Weights of a small mixture-of-experts language model, trained from scratch on English Wikipedia: vocabulary 1160, 5597 steps.
Below are experts of layer 4 (counted from 0) of a mixture-of-experts language model. Rows are named router (the router's row for the expert), down (a neuron's output weights, with its number) and show model dimensions 0-95. Each number is 128 + 32 x the weight over its row's rms, rounded and kept within 0 to 255. Numbers have three digits each.
After each expert's rows: "comes before" lists some tokens at least twice as common just after its tokens as in all text. This comes from a sample of Wikipedia text that the model never trained on. Tokens count by the router's weight.

# expert 73
router:105101144114116144113179109192098072190134084083151169107152095143151074148101098169091112117115078064162164136160104158109089146121164135123121114107122168183104100103156158105119180160101106102081141110127192091180084138103114076123080124130083122076103125110182129161112098138165150091
down0:151109097104126154102122167163145215090129114113096149105169095120128086127125085113116121101115162152074121093038112146208126118156110127165115113148200151134150055074116130109083141115124171126124106159120141123197068103148162135152146088094124163131126123107102111106089130098158206127
down1:118145147127130133088070125176094060102106139146125132096153146177126152194152102135065141135141123129144174159107166088185072182115124128109146122123079124086105077162147146138100158105089103165100106151092102164105116197097093100141129169124129121085186124144119146107193171091201160110
down2:142103198147101105129118168085136158207131161137138159110078139060128150101136097139031147152208112111112127131184118135148156095138069161137110100134095153132172177123151088143132147107117120096113079166143098174136143123182089178147088098094151119170138129168113113136099102101103155086
down3:101176129094110083140151183093138158151049138160140121107126104123097084192117125117114135122106162102154134102087140076143119133147189138145114123199073087115140129141124090094152161108114155166100132123110160119121090086052096181123092143136163108124155155071105082138084112125173213087
down4:114166119191176179177129147162129120093173120213089172141168137153102140132149127088188126128105110117104119120120139119138099112184134109099133082079067137126112105104065125088059101161162137106148116156134134166112146124112139166055146133152109145149050143096109187155136092144115178157
down5:160119105118146081080111087150107112059188150098126144137132148110151170130132173105150169169134172152170129158137142118085103120134098152149146139127176125132122104154149119115077123145170150142129152168158111076132106144153080069189108142175062152074183091162125199086127103092183141066
down6:211130101106122115187162111110107115150113148153117131143213148148127081106088096099162147130026159127132109168132181193117095111059134103168107130103133095167180111080153119139136095136083138129139131144152177143118172117184113149149131106096096135116108078074129136137171133165087106138
down7:196109103084188099152082138097152153141142097135142146168131153161143139107151161109160113130141094115139156187119113151073118093065136163143109169126207120183144098088077110135088136124114089123139120127125088109139097100154075081167148180106137145159130105160042205166156147136122120165
down8:105125172059118151132171084111154121148103160125143110100153050171075132099149120106122173098087113105142162089105100114077056128086188175146147059155125102156147171099113105075143162165141116102112168128142114115113127116112153162166059140121092135123157178142086103154127086164185136107
down9:146169136152094136116147093147129083148140174101206091084097171150144161154106152172121133182161142108176172142130137108119148112165196098109123179132080122144108083177151133173111117109150116122120168158117109190082099139141119140144146146171097111060110160056163211123115093138095143092
comes before: " the", " a", " S", " M", " his", "gan"

# expert 104
router:147116148095135187156155121142102102173201090067112139115144132125198101118086101160119108083119126112159151193155112148102138138164123171139126095111024183139072099136110143112132141158089078105127129135116143151171092146087155100154113099175138065069117101097166092175109127109131141127
down0:147113165085135084108054127104132168081082167148096150135185140151147150092164155132175164124136129217120187181159166082154085141138100108167136108125127126142066133116126122158111075129138141088154105112087071149080184155082082137143159075102138138097093146122118114133122136100145182160
down1:084140190143083165103088164148126068140141099115145126161160112132099121150136121075106091114151119176146134136170110109089105135096130134092121134116111105112155090137127066148046057082120138185102149130136065196142161097153162162155179120134152117083193171108063101137101133120133160164
down2:133157109137163095087135161112138158131081183132133090071133115152139173132086124111083098113108114165080139058183088159145105209103082100180139171117211109130104150134129155156097125189122114165101116136103169083087100100101143103162121105105124149130122096135218137105105118125161093123
down3:117143115153151187162111114119131124126150086154114131173096118128119078148116094115111145147144111083133143130091139158146120150121119200068209186110075186122150152167190159102106112102073110099136154176196062144156186126136086080157123184093137158129111096148136097112109141150070125102
down4:163070124167140102154172127121158197118148065100132171168099145125156135097162104104121163110170121088110154110085163153145145094101162123119148122214134084064091175097151099137150094166097140150183108164142159112142102107153101089157188175129138146102052129127147111111098124136135058115
down5:073116109084137101131079175141135067138077138176177113155117117137125177100179135171113172129108103111113118065134117170132115128114088134235120142110157141088136139140214090122131141149104087133170103115132160122051085075117110130109098162128119141135082138140155096123188107089140107102
down6:151099114067157076084132143114097134162115161063131130062064108115093169094114112140074092148167136160116172156092077139120142130124149051097118099115090147117156161191161105098078147109100132110095142173134134101145165140160124139147160158063092087131191149148100119108150118136108097067
down7:085084136189120140129158135127179114152130106092162118128092161091146147173094108148084104154185139091090079152106083105084111103123179112131094106109111103090119111098097122140172055162112068142162165141121081204176162172149153177077151131125131112106185126197117139133128154161132153139
down8:056080153146137121145146139115105159128108109170125181137126137166120085132178096081178111165144152090099149155113129122111095111136119118138121106137073138161109130076096119180073094131173153161171169098176128138121108058116092147074148098139144171148156070114138064140105135170185165207
down9:063102106116130187118121136142082103124135085119177081127136138101106192160093169164039103122129063103167119102077110173084141142104215102135136125109133159108104154147162137120092123094123134171127089152097149165148076088149145123122120183139169128169125099155084116147154108145195150153
comes before: "s", ",", "ed", "ing", " |", "ia"

# expert 10
router:155090102082193165062131102132089065142143166088170144115119089203167101128131100136088127127103128119162176178163113148126094138142139164076070120113125175176138121114172177136151170152106072128154142120116124083148061174109133063140101159177112145102121103110133120166124117140161082138
down0:102095102159105152085129087132121153121151141093148155105120121081091146142101144109133114104086088216087133155158159119108101158089138170145122170135153132127086122073170118127113136144041154208127173166201114150134141132135093109124182124188131216147167071090114136097123115122110141121
down1:176143121123138158085157127131077179139126180071114125129129146126183140128126027088160138128158151127152067149107115105045179119176156145171133141122134101135152087094125097085136101105171061104159131126170133154081126114112075147157107149121165163067123114153138070087151172130123126155
down2:131112096150146196131089100155093156163086132166149127148170122101114167127172108194161174131150107123144105122081095120112112152118149074081134107161142101110138155067185085031114104175089130116173135157155094119182109108092197139112153157198117101096138126152161124136168111115140092128
down3:129169149136174128136109131185114145027183101183124120205148084139113107110189152093167161109134153167080133070132169105152123111173113130146124158096193127140082076179103115100111134120143154110105129114126130165125123122227121134159112141103126147086129137110174149103095124155169157135
down4:110163132082184094149113093138120106141185141059191152099105118127159112120095153201171142140107102140156094143184080142114152135072191099129140151126054106133063085155155155109125112108107153087148116089108135094106121143089128167142083105169104063073153116115146100124158089083132145143
down5:152109084100107146127154096048127080153139147154124143171086188175097144089148197204145125134018130100111149123092160117129161181120142110137097142143125085086101171158107105159133161058161121128122101106150110129107137115099163151163118121113117116056122135135161166128116141127089144177
down6:097096115120145151132098114177183050133114136156169098082124074126124138128098157103115099190086144166120171123066092127107152096117120158185157173164139149151125096129078115165082090159147140209073126167117126160163143195149135164146118088134181118156159128104180133131129129123142177165
down7:123107091095102152111092063152104115142140124129144186109118113147111106135126144205229163123117132112101135132057120158153193134139166140097125160164102113098111092110141071042156169136153113134162146084099143160141100128137052118168073125139082183131113142155155113088135091147133121110
down8:090125080169087075097098147115058098162075143128123129131200111131160098138099138102112140117120114086094128138075174135128075134124078125082212152138180126125125055170128124168162158124155125161133156130158180072126118111117136072110150083133131118159155107173089066143083124119119156104
down9:112137093159128229099126135081111179101084145080115154118070145094139148152110091104184162102077144162154095117107171157122147084157117176109103106163105120178146122079157114138103130099093058171136116112150159128124111102112123116062139094131112177204124122124153079106105106138071104100
comes before: " ", "w", " \"", " S", "en", "00"

# expert 188
router:161094115109171174099133117171081086157168116097150148056152072155164096146110066185083091127141116105168160161160106131114096112132168135087084126101093108122104131092176160103150136157090108100102127104105169102152125132057139072173086114146092098061097079101130093122121123158144097109
down0:163157137137103129138100163115118114152151190142119097077135124140147084130165110099175115118159112151130159136084161219162102170163094112091171128086115167121094069122188093123151085150143185172085093193122099148084122115138153157145132152156129151126124142118195058171058132129107117112
down1:071164107096161114159121139150069139142158119121108181098148080103142141142129107078122152137120134118148095124083130140162099086165111082163136128109180197143187170145142171204118159051116134139130117083080087145136097122094056091135085184169126112112119109110210143113131117142117142158
down2:211187191103117120138083135092191165132159187146099131111126117089129073153163112079158117163150128164117106075141110179140128128188106115114097131109091142112145099104184099130134130143103138159100120171102094130104154141102149123129172098115137073104112121136187054102063115132092115066
down3:098152148107169093166130160076169095099083132195139138084139147149134111116089105088092124097130206149173090148111107108165146116155126124199127087093186180080127119101110102093127120107148080093114163129139131102098068100127099106095162071102132140145109219167114116156159123166118095131
down4:069135131122140174115099116093141135174142112136148116126158148122131132133186122143162100150121100132155134176109090137156164160171162125159154139100142146170063141122151138099100101177157192117135079085142163128088147125215143144175141110166145132184085170174129111176172124134128057224
down5:108091122115132167130087142120124154138129097186089105075158104161082161073137084166157124084109142144122139160074134108186124125125128089085131135151158157149133060132156121121107136087111190162123056173180154120173124080197082193175109142156093148076101147143136152170118148114128109165
down6:125112106137106128140118050114083126115167153095155104050109101158077100121089133140140165132130155094112101151094092112173132145195138092160127110151111170178176163127157136119129156074149146072081128090079168136066159119120106089153095135106176154058181103133137165183127162088148133107
down7:180083113136172118128051099186135168139130118176166089105124093130150091118132083184159126093141119177119122156106139124172118104118114136093147140113133124144120088108106108134162142150136084184155094124122079130157134159167065178206064153149083064080156085077160178126127127146149138129
down8:159100072140120118190071072168105177073126170120110090076180132114117124082193141217134139138162123120173139169120099112166144158157144108178090165105136158107158146099157119146132165162170110129151085064137133143103118125171105143176101117138100107107182141114117131141168173085107092114
down9:126172174155059111128110094103173133138135166147129113053142105122145100129137077150109114176125132146175128045114179157072089100171028142112115167136152178111160160120168113098132114114075167155155085142199152154129110106169131145148155128160125148134120152119158073112156142112103125094
comes before: "0", "1", "2", " |", "6", "3"

# expert 48
router:137115128114165140089127135133045128171158080106140158122158088178140089130120108137087123113115089102114168154141125133105080149153163156108100079076133165140074098056135167122141161127078096129125178110115110092144072146107153100150098114160072116103098073105206120173081084172148091101
down0:123140154180149104112137132113070124094058167095143137164128130072115104156079134171138162112095176140125069166071105148134139158090142088143130142099137133073149141145114113168095103145140098171155166122074090091162129129139059109113117134135075119116103108093133073137047103085073155192
down1:105086146144142183093105120121108146195114131181106180183156152140124151136147101086080099096161146145176134138114155101131150094204130079130108120104127207163071189100105136107124161103113118163181108168136162109170172068178089181082177136119118135116149142105104128144126116152131081121
down2:105149174163099092201078119092159068085141136106132108103139099086131119148074099124145180134137132072166065131157081072125105099098129167161125122138096130045161155140152109125117113063143092154147151146130087050116100160146075165116125121111088096157124131089132146094119086137111157169
down3:140175140137122094173114187103092149165108112093115097122159109130132122079103129159117083094212137151146108177164137141111146061080129147139135190113129117127131172133129106064115139118102161114146133139131073095097089117087083111103197107146112144171153157039151193109138112127117202123
down4:120085139095128131115149099141166123149115156134163125117099112162138111158150150125098122163120125132143143117116140098122153093163109043079114170113141210168128188134156131160080105192175205076085147149186127074093077095179167183120158143100115063110151141115159134145133153111122112081
down5:147099147078142131190140149147141117136072106143090149161117157155115127112111180146039105137158115092090135067111086172175072071125144099089097182127113153108135157092175163170123071150076107100105112117178077117153136111107151121140158121160132098147120085169094125075072102124168135152
down6:074025205108208063136105120114120121110077142150106160109117133178117163098079136134119138099102111103103129144128128109151171132169136071121084077125124150123172110107114117117110123139063099102119123102054100144149093133102160167096139143184086085132146096150161131143078109149092139130
down7:114118153144158104174113095160114131148083138166133163142086126163114189059102153173096118183126099114109152123109151092129185112169098113155135083097153131141077143073091103105113172160126138086157202092100107153135101115113162109068160141135063092181071179107179160087105126136122145135
down8:162125118149163133152111098124138069071095120088213102111197116072166124103097084143115127149191117093104126156096124170079136050167189140123149092161117115082120169106131115088102157114144071142164163121107097110076108125128150138165156144153107145120130149119111120178204122081115147143
down9:150143201153096077135089215137103186163119121129184108164080154110126119121085105074134163117083151158133099121174149093148149085142131120181126156186121183168119169116137115133100094143102109160090146180167117145183133157134169201137112150112099140166109120071168141117078128111124138140
comes before: " ", "end", "|\n", "p", " Rep", "ubl"

# expert 18
router:127138092115176154119178126172064069139152099095117139083148084146149078148086114143095086114138056044129161133164119175093074168148109154101093125117111152174105097093125177118110140145136089090125137081100135124174067165131162109130086153129071123092116114100158128185105113153146139091
down0:126176149108155151132126122118125103066096118100156160116051133177099222106123170121161118123120166115099176111112082141159139135194143066146117119109085130123103125147119152128114168158191125104137117097148135155125102132141059108015134130075101114161161134141157124060126139133145169135
down1:093158068104110171153148111147117136097105109106133102139120136152077138085087116096081098133097149149154087166087119068136176083072085126107162098154105144155103132122110161145158151141143167139094063167082117133076105086133153116087140081104053122129136135166201131201122130118090081090
down2:061126163169183102114115168109109089119082085081124125146143140124143135134140142102107165095104136127063188106086128132160121098078091169164139125105142161137094111181129140139079232093118158165172140105116154114132108080124145074160120091139097118104144135150111123088133179182156205143
down3:113097110120103103135093126103177176138158096107125061076160125143133102134171095093138131126107104195171099128203116150178123055099096134104146157125128153121129106128114138145203075103099098132139109132145147104143168119135173093082166118084168143150176102127154101184110231104126133105
down4:163081163126162098116176174141114162166176168160085137144157098107105118152080132111102043135131081122164112148138113136107126187119107099120185119150184075143155147109136148099142097203152157170136151187178183089148114149164159135154102125145113183119126157162082111109118093116170158084
down5:128159087143089101086115204173136191122109195135092108111186107119147074177125106165127163125119125182115124156136105134111101150161124156145070158130128135171171118153151061129091090153161113140139117142120170140132104122131162173149175089092099136027151141100152112080118140187114131167
down6:105171149152111139155090108064096105134096149158095149164198090103169095130134168131142068128112129143084120143171190089156173102136129063140096173158140069125090066144121144087143084133100071114092118149072159122067133176167146093160153101159179117137153163109140110105116115133108108158
down7:082144103189167063141112081146131109138085116105083103071128139146114119132116088121124141123122112111056100143051153102070149115180139172162130075152112181095106114117144149177143151081122155174137129128135103093118101068121093085150158134094173104114203086150173111075157166131116128119
down8:129173127133126076088167139144160127119079148176089105071168128183125090095075119127153097153114127111189117120093186079146100093077069107154113136117113155080163131167084143183144100153122090142132148167147188126107136121105142121107106092222096115083111090101130071103113085152133126135
down9:107135172136140097090089115128132164108122131120112109171179112121131116088162069185133099149164145114149139114085132106169150118078052120136114104100213125131127122163100120104157082169113117167116111158188229110164154125168157133149193117122141135048139103121124127175100075140132162154
comes before: " the", " a", " w", " was", " he", " s"

# expert 123
router:133064166105149166087189097181131082179140086094150135099138101141183091121083098129098103092107074058146159146181109156132105160138131135121121106072113145170110129094164146113124199168071111126094180076113133095188097164124142115160103117134129132096109075099140128134104118167138128081
down0:124108110134134129112116093107141122144137137083060102149114141148143122117109145105100164102115121120057163099170155158251121124180136084184128082140081100131122105101134122148150102111141105157209120178147129099102143079169098145151138102142067137067136131166084130182078142142100084146
down1:146122173101109138128148183121168062202159106113116091158179167153116174096141155104150095139130083124071149115120125097149110141114179114111170189136136137111100149077141155087127171151124124124185124186178164034123128135136159084100129121098088144133121144121137226163120102134127104141
down2:157111135140132133100178090128152146105157103131204102159184130148166158115164103141138138173169118115171112063095159101141164072187163166121134184167151163139135088082127148137090133150096182162106088110090168129078160166161151098175141119058159145099113147098115157133077100177120111097
down3:184210142135103138125124155114078167114144162104157086166089140100146093079096099162149124157079106116152099131119153098097108125146134168134100178108149136091109111141164150129131127129124143077119158172121106174129180124096106097121141074117158176089200161159129091054198126080197149120
down4:108157074157100175129083132087149099123124094084114162211171131127159114114130097148119121110100097120141054075127133140059085124117118167148142132096135088110081073151139126128158141106115091128092045172112092121157135158165138139150152092109153141154174156196140119186141111066112096162
down5:116114175169106131125137198134133190084145178157143087056113143121138084105113150142180099113128144086164095148130138141167187109129066081108139135107101172118184092153158113163129117108122102120148125149124191126166136118177157180098117112108215142108164142093128113140151158095145184064
down6:162173150136131155152141123060113113136137110169173121118119134070108153077161101104185086169172115129116144119136124111121111111136043089110235102100104098117116174122121181100131164118145156106122138079118068148134032136154146131057138075130128122143125138135113120116097128187103149124
down7:171116098139145140143111038153179117097082142117147135104096140099097151124138133115194168156106128131138148183226176066141187080134099079088151128122112107127096096168168098115095133135118145114158114083120120185121136123075141157083150180113109101114109104100101186113109118097080135097
down8:082144119125082157081177140060069115108102140143176130163097134172132108126105167168113162089123062162145131126061096151071155142110162133181157113157075130113147106132059114154167117095150091135134141145168118073092146164132150104175104166093186124125158135156181127132117083123075153122
down9:118172168145132097101102150109105174047124142055143140130123125069177141141111144137165120170106101113167123172070091107128165071120132061072129136114145208168149137114148172128122116090131083141122136123204118137103141078138101107094103128114077182104176115139186092162134119150125108134
comes before: " the", " a", " s", " an", " f", " m"

# expert 49
router:159115125105173181090165083138082135136154084102135164102152090157148111177135085169137130136101082144131154148154129163105090154145147167125103089121104159104083086073153175141176153154095072105132103131142168107160076150102184090158097118158086123102084093039138145172096106183111115143
down0:091157180136118142142073132094103133119113084194180155124147132040082125042107127170121112064091110133095153156094111147153182170115186085138120073138141105091100152131083122088102144133140128097094153097075162176127109143177114149135107175145191168105128124127110157147122097127130147125
down1:148164124113168108170092136096142077100124092122186091133109169153148167131118188174084134187156097134109157086156100139076163097111148060106152090110147120147112165128095142093110133159170118064104117167116092144106094148099111155183118153038164141114092169112109192106152126145121092165
down2:124155156108149168189122117067130148114145130209060168102103120138121119091151149136137111126100058166142096117142118155133150131149079138159112215098100050187117130138055122182116160090131134114120112126126106123121115156166137143143076150110169096129125128174144110142081196122083151084
down3:149146153053156081209117163109142111195091135111109119124104139109110140048096101157105136112168135114118133176111143118135156117094124091120144126085102141182077187162124083084085101164132144117069141135033105144077117169108089186154102157113144108121150146109130165107164103134121150124
down4:091100076148065147133134094136073093163129147168138089108158097129098133129117108176145103118088143144121126069129177171132170152143098136145135129119099122160140142133109170115160102151119090163149095180086105178168090156121110220176117104119200069104184124121103175189120109170089132157
down5:089069127139183104091150091150175126111124146137147151153086122129088082089150162137147117159081133102115138151055141177110127176140129166160182132154171138084118112156106109181127139086114136148135159028110065159131100172179118111135149109071073121139114098092173145144135135152070143161
down6:151098160126121055119132111103106092148131173127096138153154129104108171100136054064116137051044134076135047102110122096099146154086101159136147147137144133151162142179119146158156134137148110085142114114132135164035130096160137111120198131115112110103126094107113084149102162143088129174
down7:137145046086117134139128130148140166097116107053134137109117157079132118119127115140222104159124101102084118135151103191106126179095157122038147137176095116143092133118108136140103134136168119103120142121117127138085078133047156071101097170125127105134105141133202180140137119104076175113
down8:176127131131117101159132146139119076122081189177144133135138166126158175142109118178176159166155137114172188079114144152119136151219086094134146140108095094118195084149171134119187139141138158181137142140089120139137073189097143137138184108134134122106107185142131104136114173180074146098
down9:117104137151124145154135148112080114103088070146145155110147140190100145063181188176186119096103125159108149106098126067169118177126060087105086130169170095101089115127085097100163145136164181128173104160154139162160111149133105120126113138150137042100128064163105118113115134123124138179
comes before: " ", " S", " T", " P", " N", " L"

# expert 161
router:169070148070156143079136124117085075171148084095125124078153113119138071184088110134112077131091107103138123172158128133110084125161161158127097121137111102121120124142215169081155140146137073126096166078097186122125091164091149101194091130172105102082123123109138087134128083170098136133
down0:145113108111121137128097139126081144093127130114195167133149200145090072077087167132105120127055123148160157175144126095094127190142164168115130103135128113117079114166098119193159148108156151105134100086131083150116072092116086122087139099069102115149204172158111137103086154117176166158
down1:133117151107143087140133188119171160090102151145137141162135076133130150103101135062101130100120098099064119112107129187165132139125109056084112163189126112145106121146126086112201120142101132090093134141118110125094113145116104111114069107078161147142082073119119138206060149115202078152
down2:143083091103146112179146101126077140067130174067095163085142117160116129045150168118125192150116143155120069109136080160117115135091093104147073152182141088171145138117114067119132117126103129136193166160075166118141146112125154105104131106111174135125128163157132172100161168180085148090
down3:117055089133115166140135074082121121154062134079103144115125161129094143140137102146158075159128132180091141152061091134106103160129188071084116181187124076119115190105146095138105106131108103102109137095164129120100135150090111182159152100092125088149089114121205133107150119100105139183
down4:169109104116130108028147130105096146124141113103157135087184162057135136158082163109097118094089113164079176155159163123208152102128133127141084118080107050134116129152103093094126096110128162199133177112122154158097151167066113114116106135165123184075116132115105132147120123095145138130
down5:149076152149139122097140159142130239056093144135185148098092119097119142124112163136112194095172148149106082110152111084102085149156141118115154144141172165100143132137134114065097178087165151091105132104111168149127129117143167062149153109136117176107148171071124123100150145127129169059
down6:103140140122091167128102115107110121145158149176094113131091157119123161121189109126107159145087132178067162118086177128152129062095112133141192136155081081090099069141057155115117170164157128149146110133099104180165068108151126231104109159123148093105134114167145063132148150127132121117
down7:126099095135129136202076078124131074146107163099135084139147149120125149120104138132138100183096127073063145091104139082181128121042151157201133125130096139086110116091132123136165126068184081133152128103105128147152127188125162157141120120130192156125124102154072100126110128118069142068
down8:110160078158134095114118063119078091159136151085133157103090185099115121112163112171135078158087204133111113145135109128127117072132192130099200134163126094111090080063131074125120087147154111157124204069144079160143158103089152155126088120087132135143134136155110107110159131166116134154
down9:099057167147110071100148131173127138138124172108122101174085131171171075075112159121160103128129185161083093154181097139130107089081143095120127141127102157134173123141119082145039116154102084102106153161119162121131137129066126196114075125145082146165073137086120126129094119156154092127
comes before: "0", "k", "1", "ident", "2", "3"

# expert 124
router:122113128101162151050172132139092097128174120099135155071140080139157113149132119108098100141118097121177177194156111178134122145147120160100070080089114165135107078101160138146175173141105083111129106094137163087170080176113162057170100117143129146087099105085145137175080094136111117086
down0:143127122179044184140133108092171173125092117167094132121125119133138176133117042152194121126086110137086166185073169140137098151096114174105123066145132082137208155123140147080117127119112113149125135137120151090162076097179109165105105169126132179141129082177106150122131139127154145114
down1:134100102209119103154116151122066153121124095150103181163145115148070135115135116123125132137121163121112124186103165156131157108187157134135165097106121088090149154126157127095132142110153086118158137211105173136183106138040096134138125051125121143113138042119115084170105133091065120150
down2:106104123172090143116118136171062104148086120185132198143121149127119113140155095135146150147097095143093088104118124115135118110119130123139117087116127150167126094125146145180176148105159097049177106134234172119179102187145115102097097094160116211093105080167137116147115119146071115128
down3:178189193096122142122176141120065080111174144135069117145126144086151146136116100100083137127095152105179150119108134132164116091145074116084149145087107138112162111117085182119149146107122149142165132162142126194085066125122169148140143160162203142068199152139109118150192098114143126121
down4:097124163100163126157144122121179143036120055149156155142145096124137100154103126184100133140061057116088144079107137130138148137134145122146157112146090130098125162209128119142064117161163175169084140051075085148155143127114084161142146101149110130112107076129097142130119119178129156159
down5:146114219160038139137138160051115122128088069130140066091077094149078156096093070152115123077121148135150146205101116157147116136095105108116150111198145121114156106164141113108112127104163113150162134092106134149144151105067132125109112106075137139141101122156121072124131152174133164152
down6:114140121207149066141098157131043163159121129157156179134106169138099157096111172144085119134144136141121136156161082110098124101120086142112145136092154145128131134066074106109119185146185100132104124098156137137060164074065131090119141131080093102100193124123116109083142117150059111153
down7:168136079119108139127146134144124137130116099074097140151097100067187175130117060139113123153163109133085128147112094112164104092171108110130222120112063154177167140140160102115149123115161115182144129176137116142081162140164090124112059131134196127126165156152056070102104100082130118125
down8:185092124103119128107170143115123125119110123122106122161176135088138096136153075174106182092118143093183181162079179121090114061149058179070154156139195150070118096166074139160105185149106173173146154142117104117130142124157122148168128129151163175123162163142134100103152087118160123115
down9:125165141135053109140121086122159112131127086175150166117116121139182133117135084100132135158145113183124173135120154143153123159067194160130075071068136169085165129141136141096112167123082094148132104152127144192117081182161142126081160085138087107139050116152100109098144182117109085168
comes before: "-", " ", " S", " M", "\n", " A"

# expert 122
router:143106117097157129115141131166079089128181125089187141107143115158147146173109092169120120112130104097126150183165065159100120145107128144121096093110056154196116056144137138136148159172096086089141077128141163131192095130076183121128073071148107071083086114098139104134130105165153104127
down0:085130149182083120152086139164164159153195119082096101116098125211173106145109183105140146090104146132089111156147169107152142085115097132108171098169109130105114163168149073167140114117175103120127102118110105113137107092144104121155074124104083120123034116137151136058106127125158052119
down1:134167154095098127162065123118149103185126151104165151120124108126102181167160137191155150125100135149125147120102163102105149108124104141112127082131078057159170099119097118123149108166138140127109089059058100129124112116114140118105154088053181090105117136140087153125160195097173190196
down2:104124153140117168170063159120112187166138088159164155088085161130078179112144114122101136104163144156096103150099104159107104108174154105157146078172141093180111128180115087153078151136152089100192136097109074141111112148171177102149120125069147125130086181088085133122160090099183141150
down3:173094167106126111103050112143120130103137159126130055164107124135133098094132066167103128116160105144072144129168069125127090073112104123158172063136106077163091142185182116104183089127141178151144132077123097095141133162090145122095097065149125155130156157202138147136144109138093142112
down4:122125158145119079190102163129135086105115117182145067167139146153082156086140176127101157142120109112078122108136148126147065177177125109116123096087131117104117090131130161141152115080167144119187080171102180139056103180111120130118092046105153112102148114137145071125157057128149164163
down5:139132168171057116111081135155169207093168154178133144135190154113039085122121084154178114121134098149080111132126112124153129169103140133146189124097079131076126071145144126166086115093151128140141090092113115108063103185069153128165131118131171108129142154144153150174103128107137130109
down6:095142172110070082151194100127139112146107164119147152173110159114180135124148124103091143143122141194110025138151113102123057113157108105067135132160180175092101128101181110156172118183107108106134135103117136099106114123178189088148154127154142080145094172128113110092124164132096085149
down7:063119140116168181108186170136185083104107151172169126111121112093113095120128093096110130063193099118065109095070139133147097135180105099128105159150101144122150095083166124123160109064106190103098182117119105105116140155158110096142080159128137082140118150159157079176123179120109109105
down8:113108119136069128085063122145105140165097131117121124155124174162127133144098121112084129036070198161132114132082128184122121154161200160114074162123111154137108189149145137107121123180177186114126116150127150159089144092096122150139138077148095089100073114178104087125115169154105118089
down9:114176166128138122091106171115164134114063132129110130130158180085117103169103093082181159093091106094096160155132154179123133109117121153145124145150111155150165108163134129151181128074196204167093119144159123160137090120095150150207074131110109142049139168119178083114169150139112110144
comes before: ",", " (", " |", "\n", "'s", " B"

# expert 182
router:139101089113170168075164087150087098118140100088175171082166121159182091187154107168106142108116101113135156136152110186095077167130138171114108109096102145143106090090140146117198180137125053095142103115153146117173080142113153064163100133134095106077088105087123137168097106150116128142
down0:158069146143126104130136182149085039106139117125049111119108139099130147082140097149104136104149166077127154129096112122198148115176104120107109119122119184095192156249147092146120110121129177127090152096128113152145149164157128154103081115114117112144123109122112090099085084087098131154
down1:121102129147100121125201144152110132135125077132074165112136095131053109154152154143132141138088156162091131132082166110207108148143133136151149125142150142050134043136129101141121136056190149193089119121133177187141140129108099096123136097205125148144108101125131089104119125140136179182
down2:123079128087083147095122170123113142148112080185192170170157136069219110122130099136127155165072139165138145095117159166165159121128176169132127113191117087116102101109139178170079123092143110109140144189147119138158073166106142083156149117135106163121120127115167128149206135138136166160
down3:131152009080135093123140129154136094141155149104182124143125208120176189152104120133155100122181068101141125142097105052101103128139142108094154163140114085159116140108111094128101115144138067068129114131123139157086157103114143136154146150082093101130123127190137132114134155175076144185
down4:080126124160164099123054129095174125177142139121146094131147169123121132077131147147163151069114105146165112095146101072114168152109161133116125065156126122075086133113129169114170153106120100083166056111148127096082112100214087142136049171122130174102107167114104102134161151136141100082
down5:110129091138192091202136103084109137140086146063122164116138215201099129118108106162095116130149125116145077153104159115124144092091174135154133106089135178142103165148154139097119100154148119147117113174122131075128149166139122208150165131205170152057122119185133128093115139142122142134
down6:143094146152164109166098126110084183158128101211171118144158152169141119120159174137168113095129083151129158103119106155182138119143041115147130129084139186141138156040137119088120131126116132118137109116180126103101084102189105187129134129125170128130130075123116152171130123118225152099
down7:112135156143126117166114085096125067091110138124091153097166086164109128110157164129112136143121118078142160141134123088168151084115065124105137095111163138099132080178107127182173200131152111161127139101112139126099115130149068145046202090151082123098095184178181169092072124156124114117
down8:112152135097105144207102152095101075128144096129090099102114142142139149112171122158148117125149143148162112103068172158153173132145096130132139068106083128143103070149073119118129090103091100133082163190106115162116095074133116155146107126080193154121151139151045168125153159079157202153
down9:135145111136122076134127140150131080115079169147092137174090155157136167134132159155190113119132120125055083102135087114169198169133117110161147154143087075092136129111150119109169074136170127160159128114163111045102158203136102152151158124114110036137142101112077125123184109167126148129
comes before: " ", " M", " —", " +", " S", " T"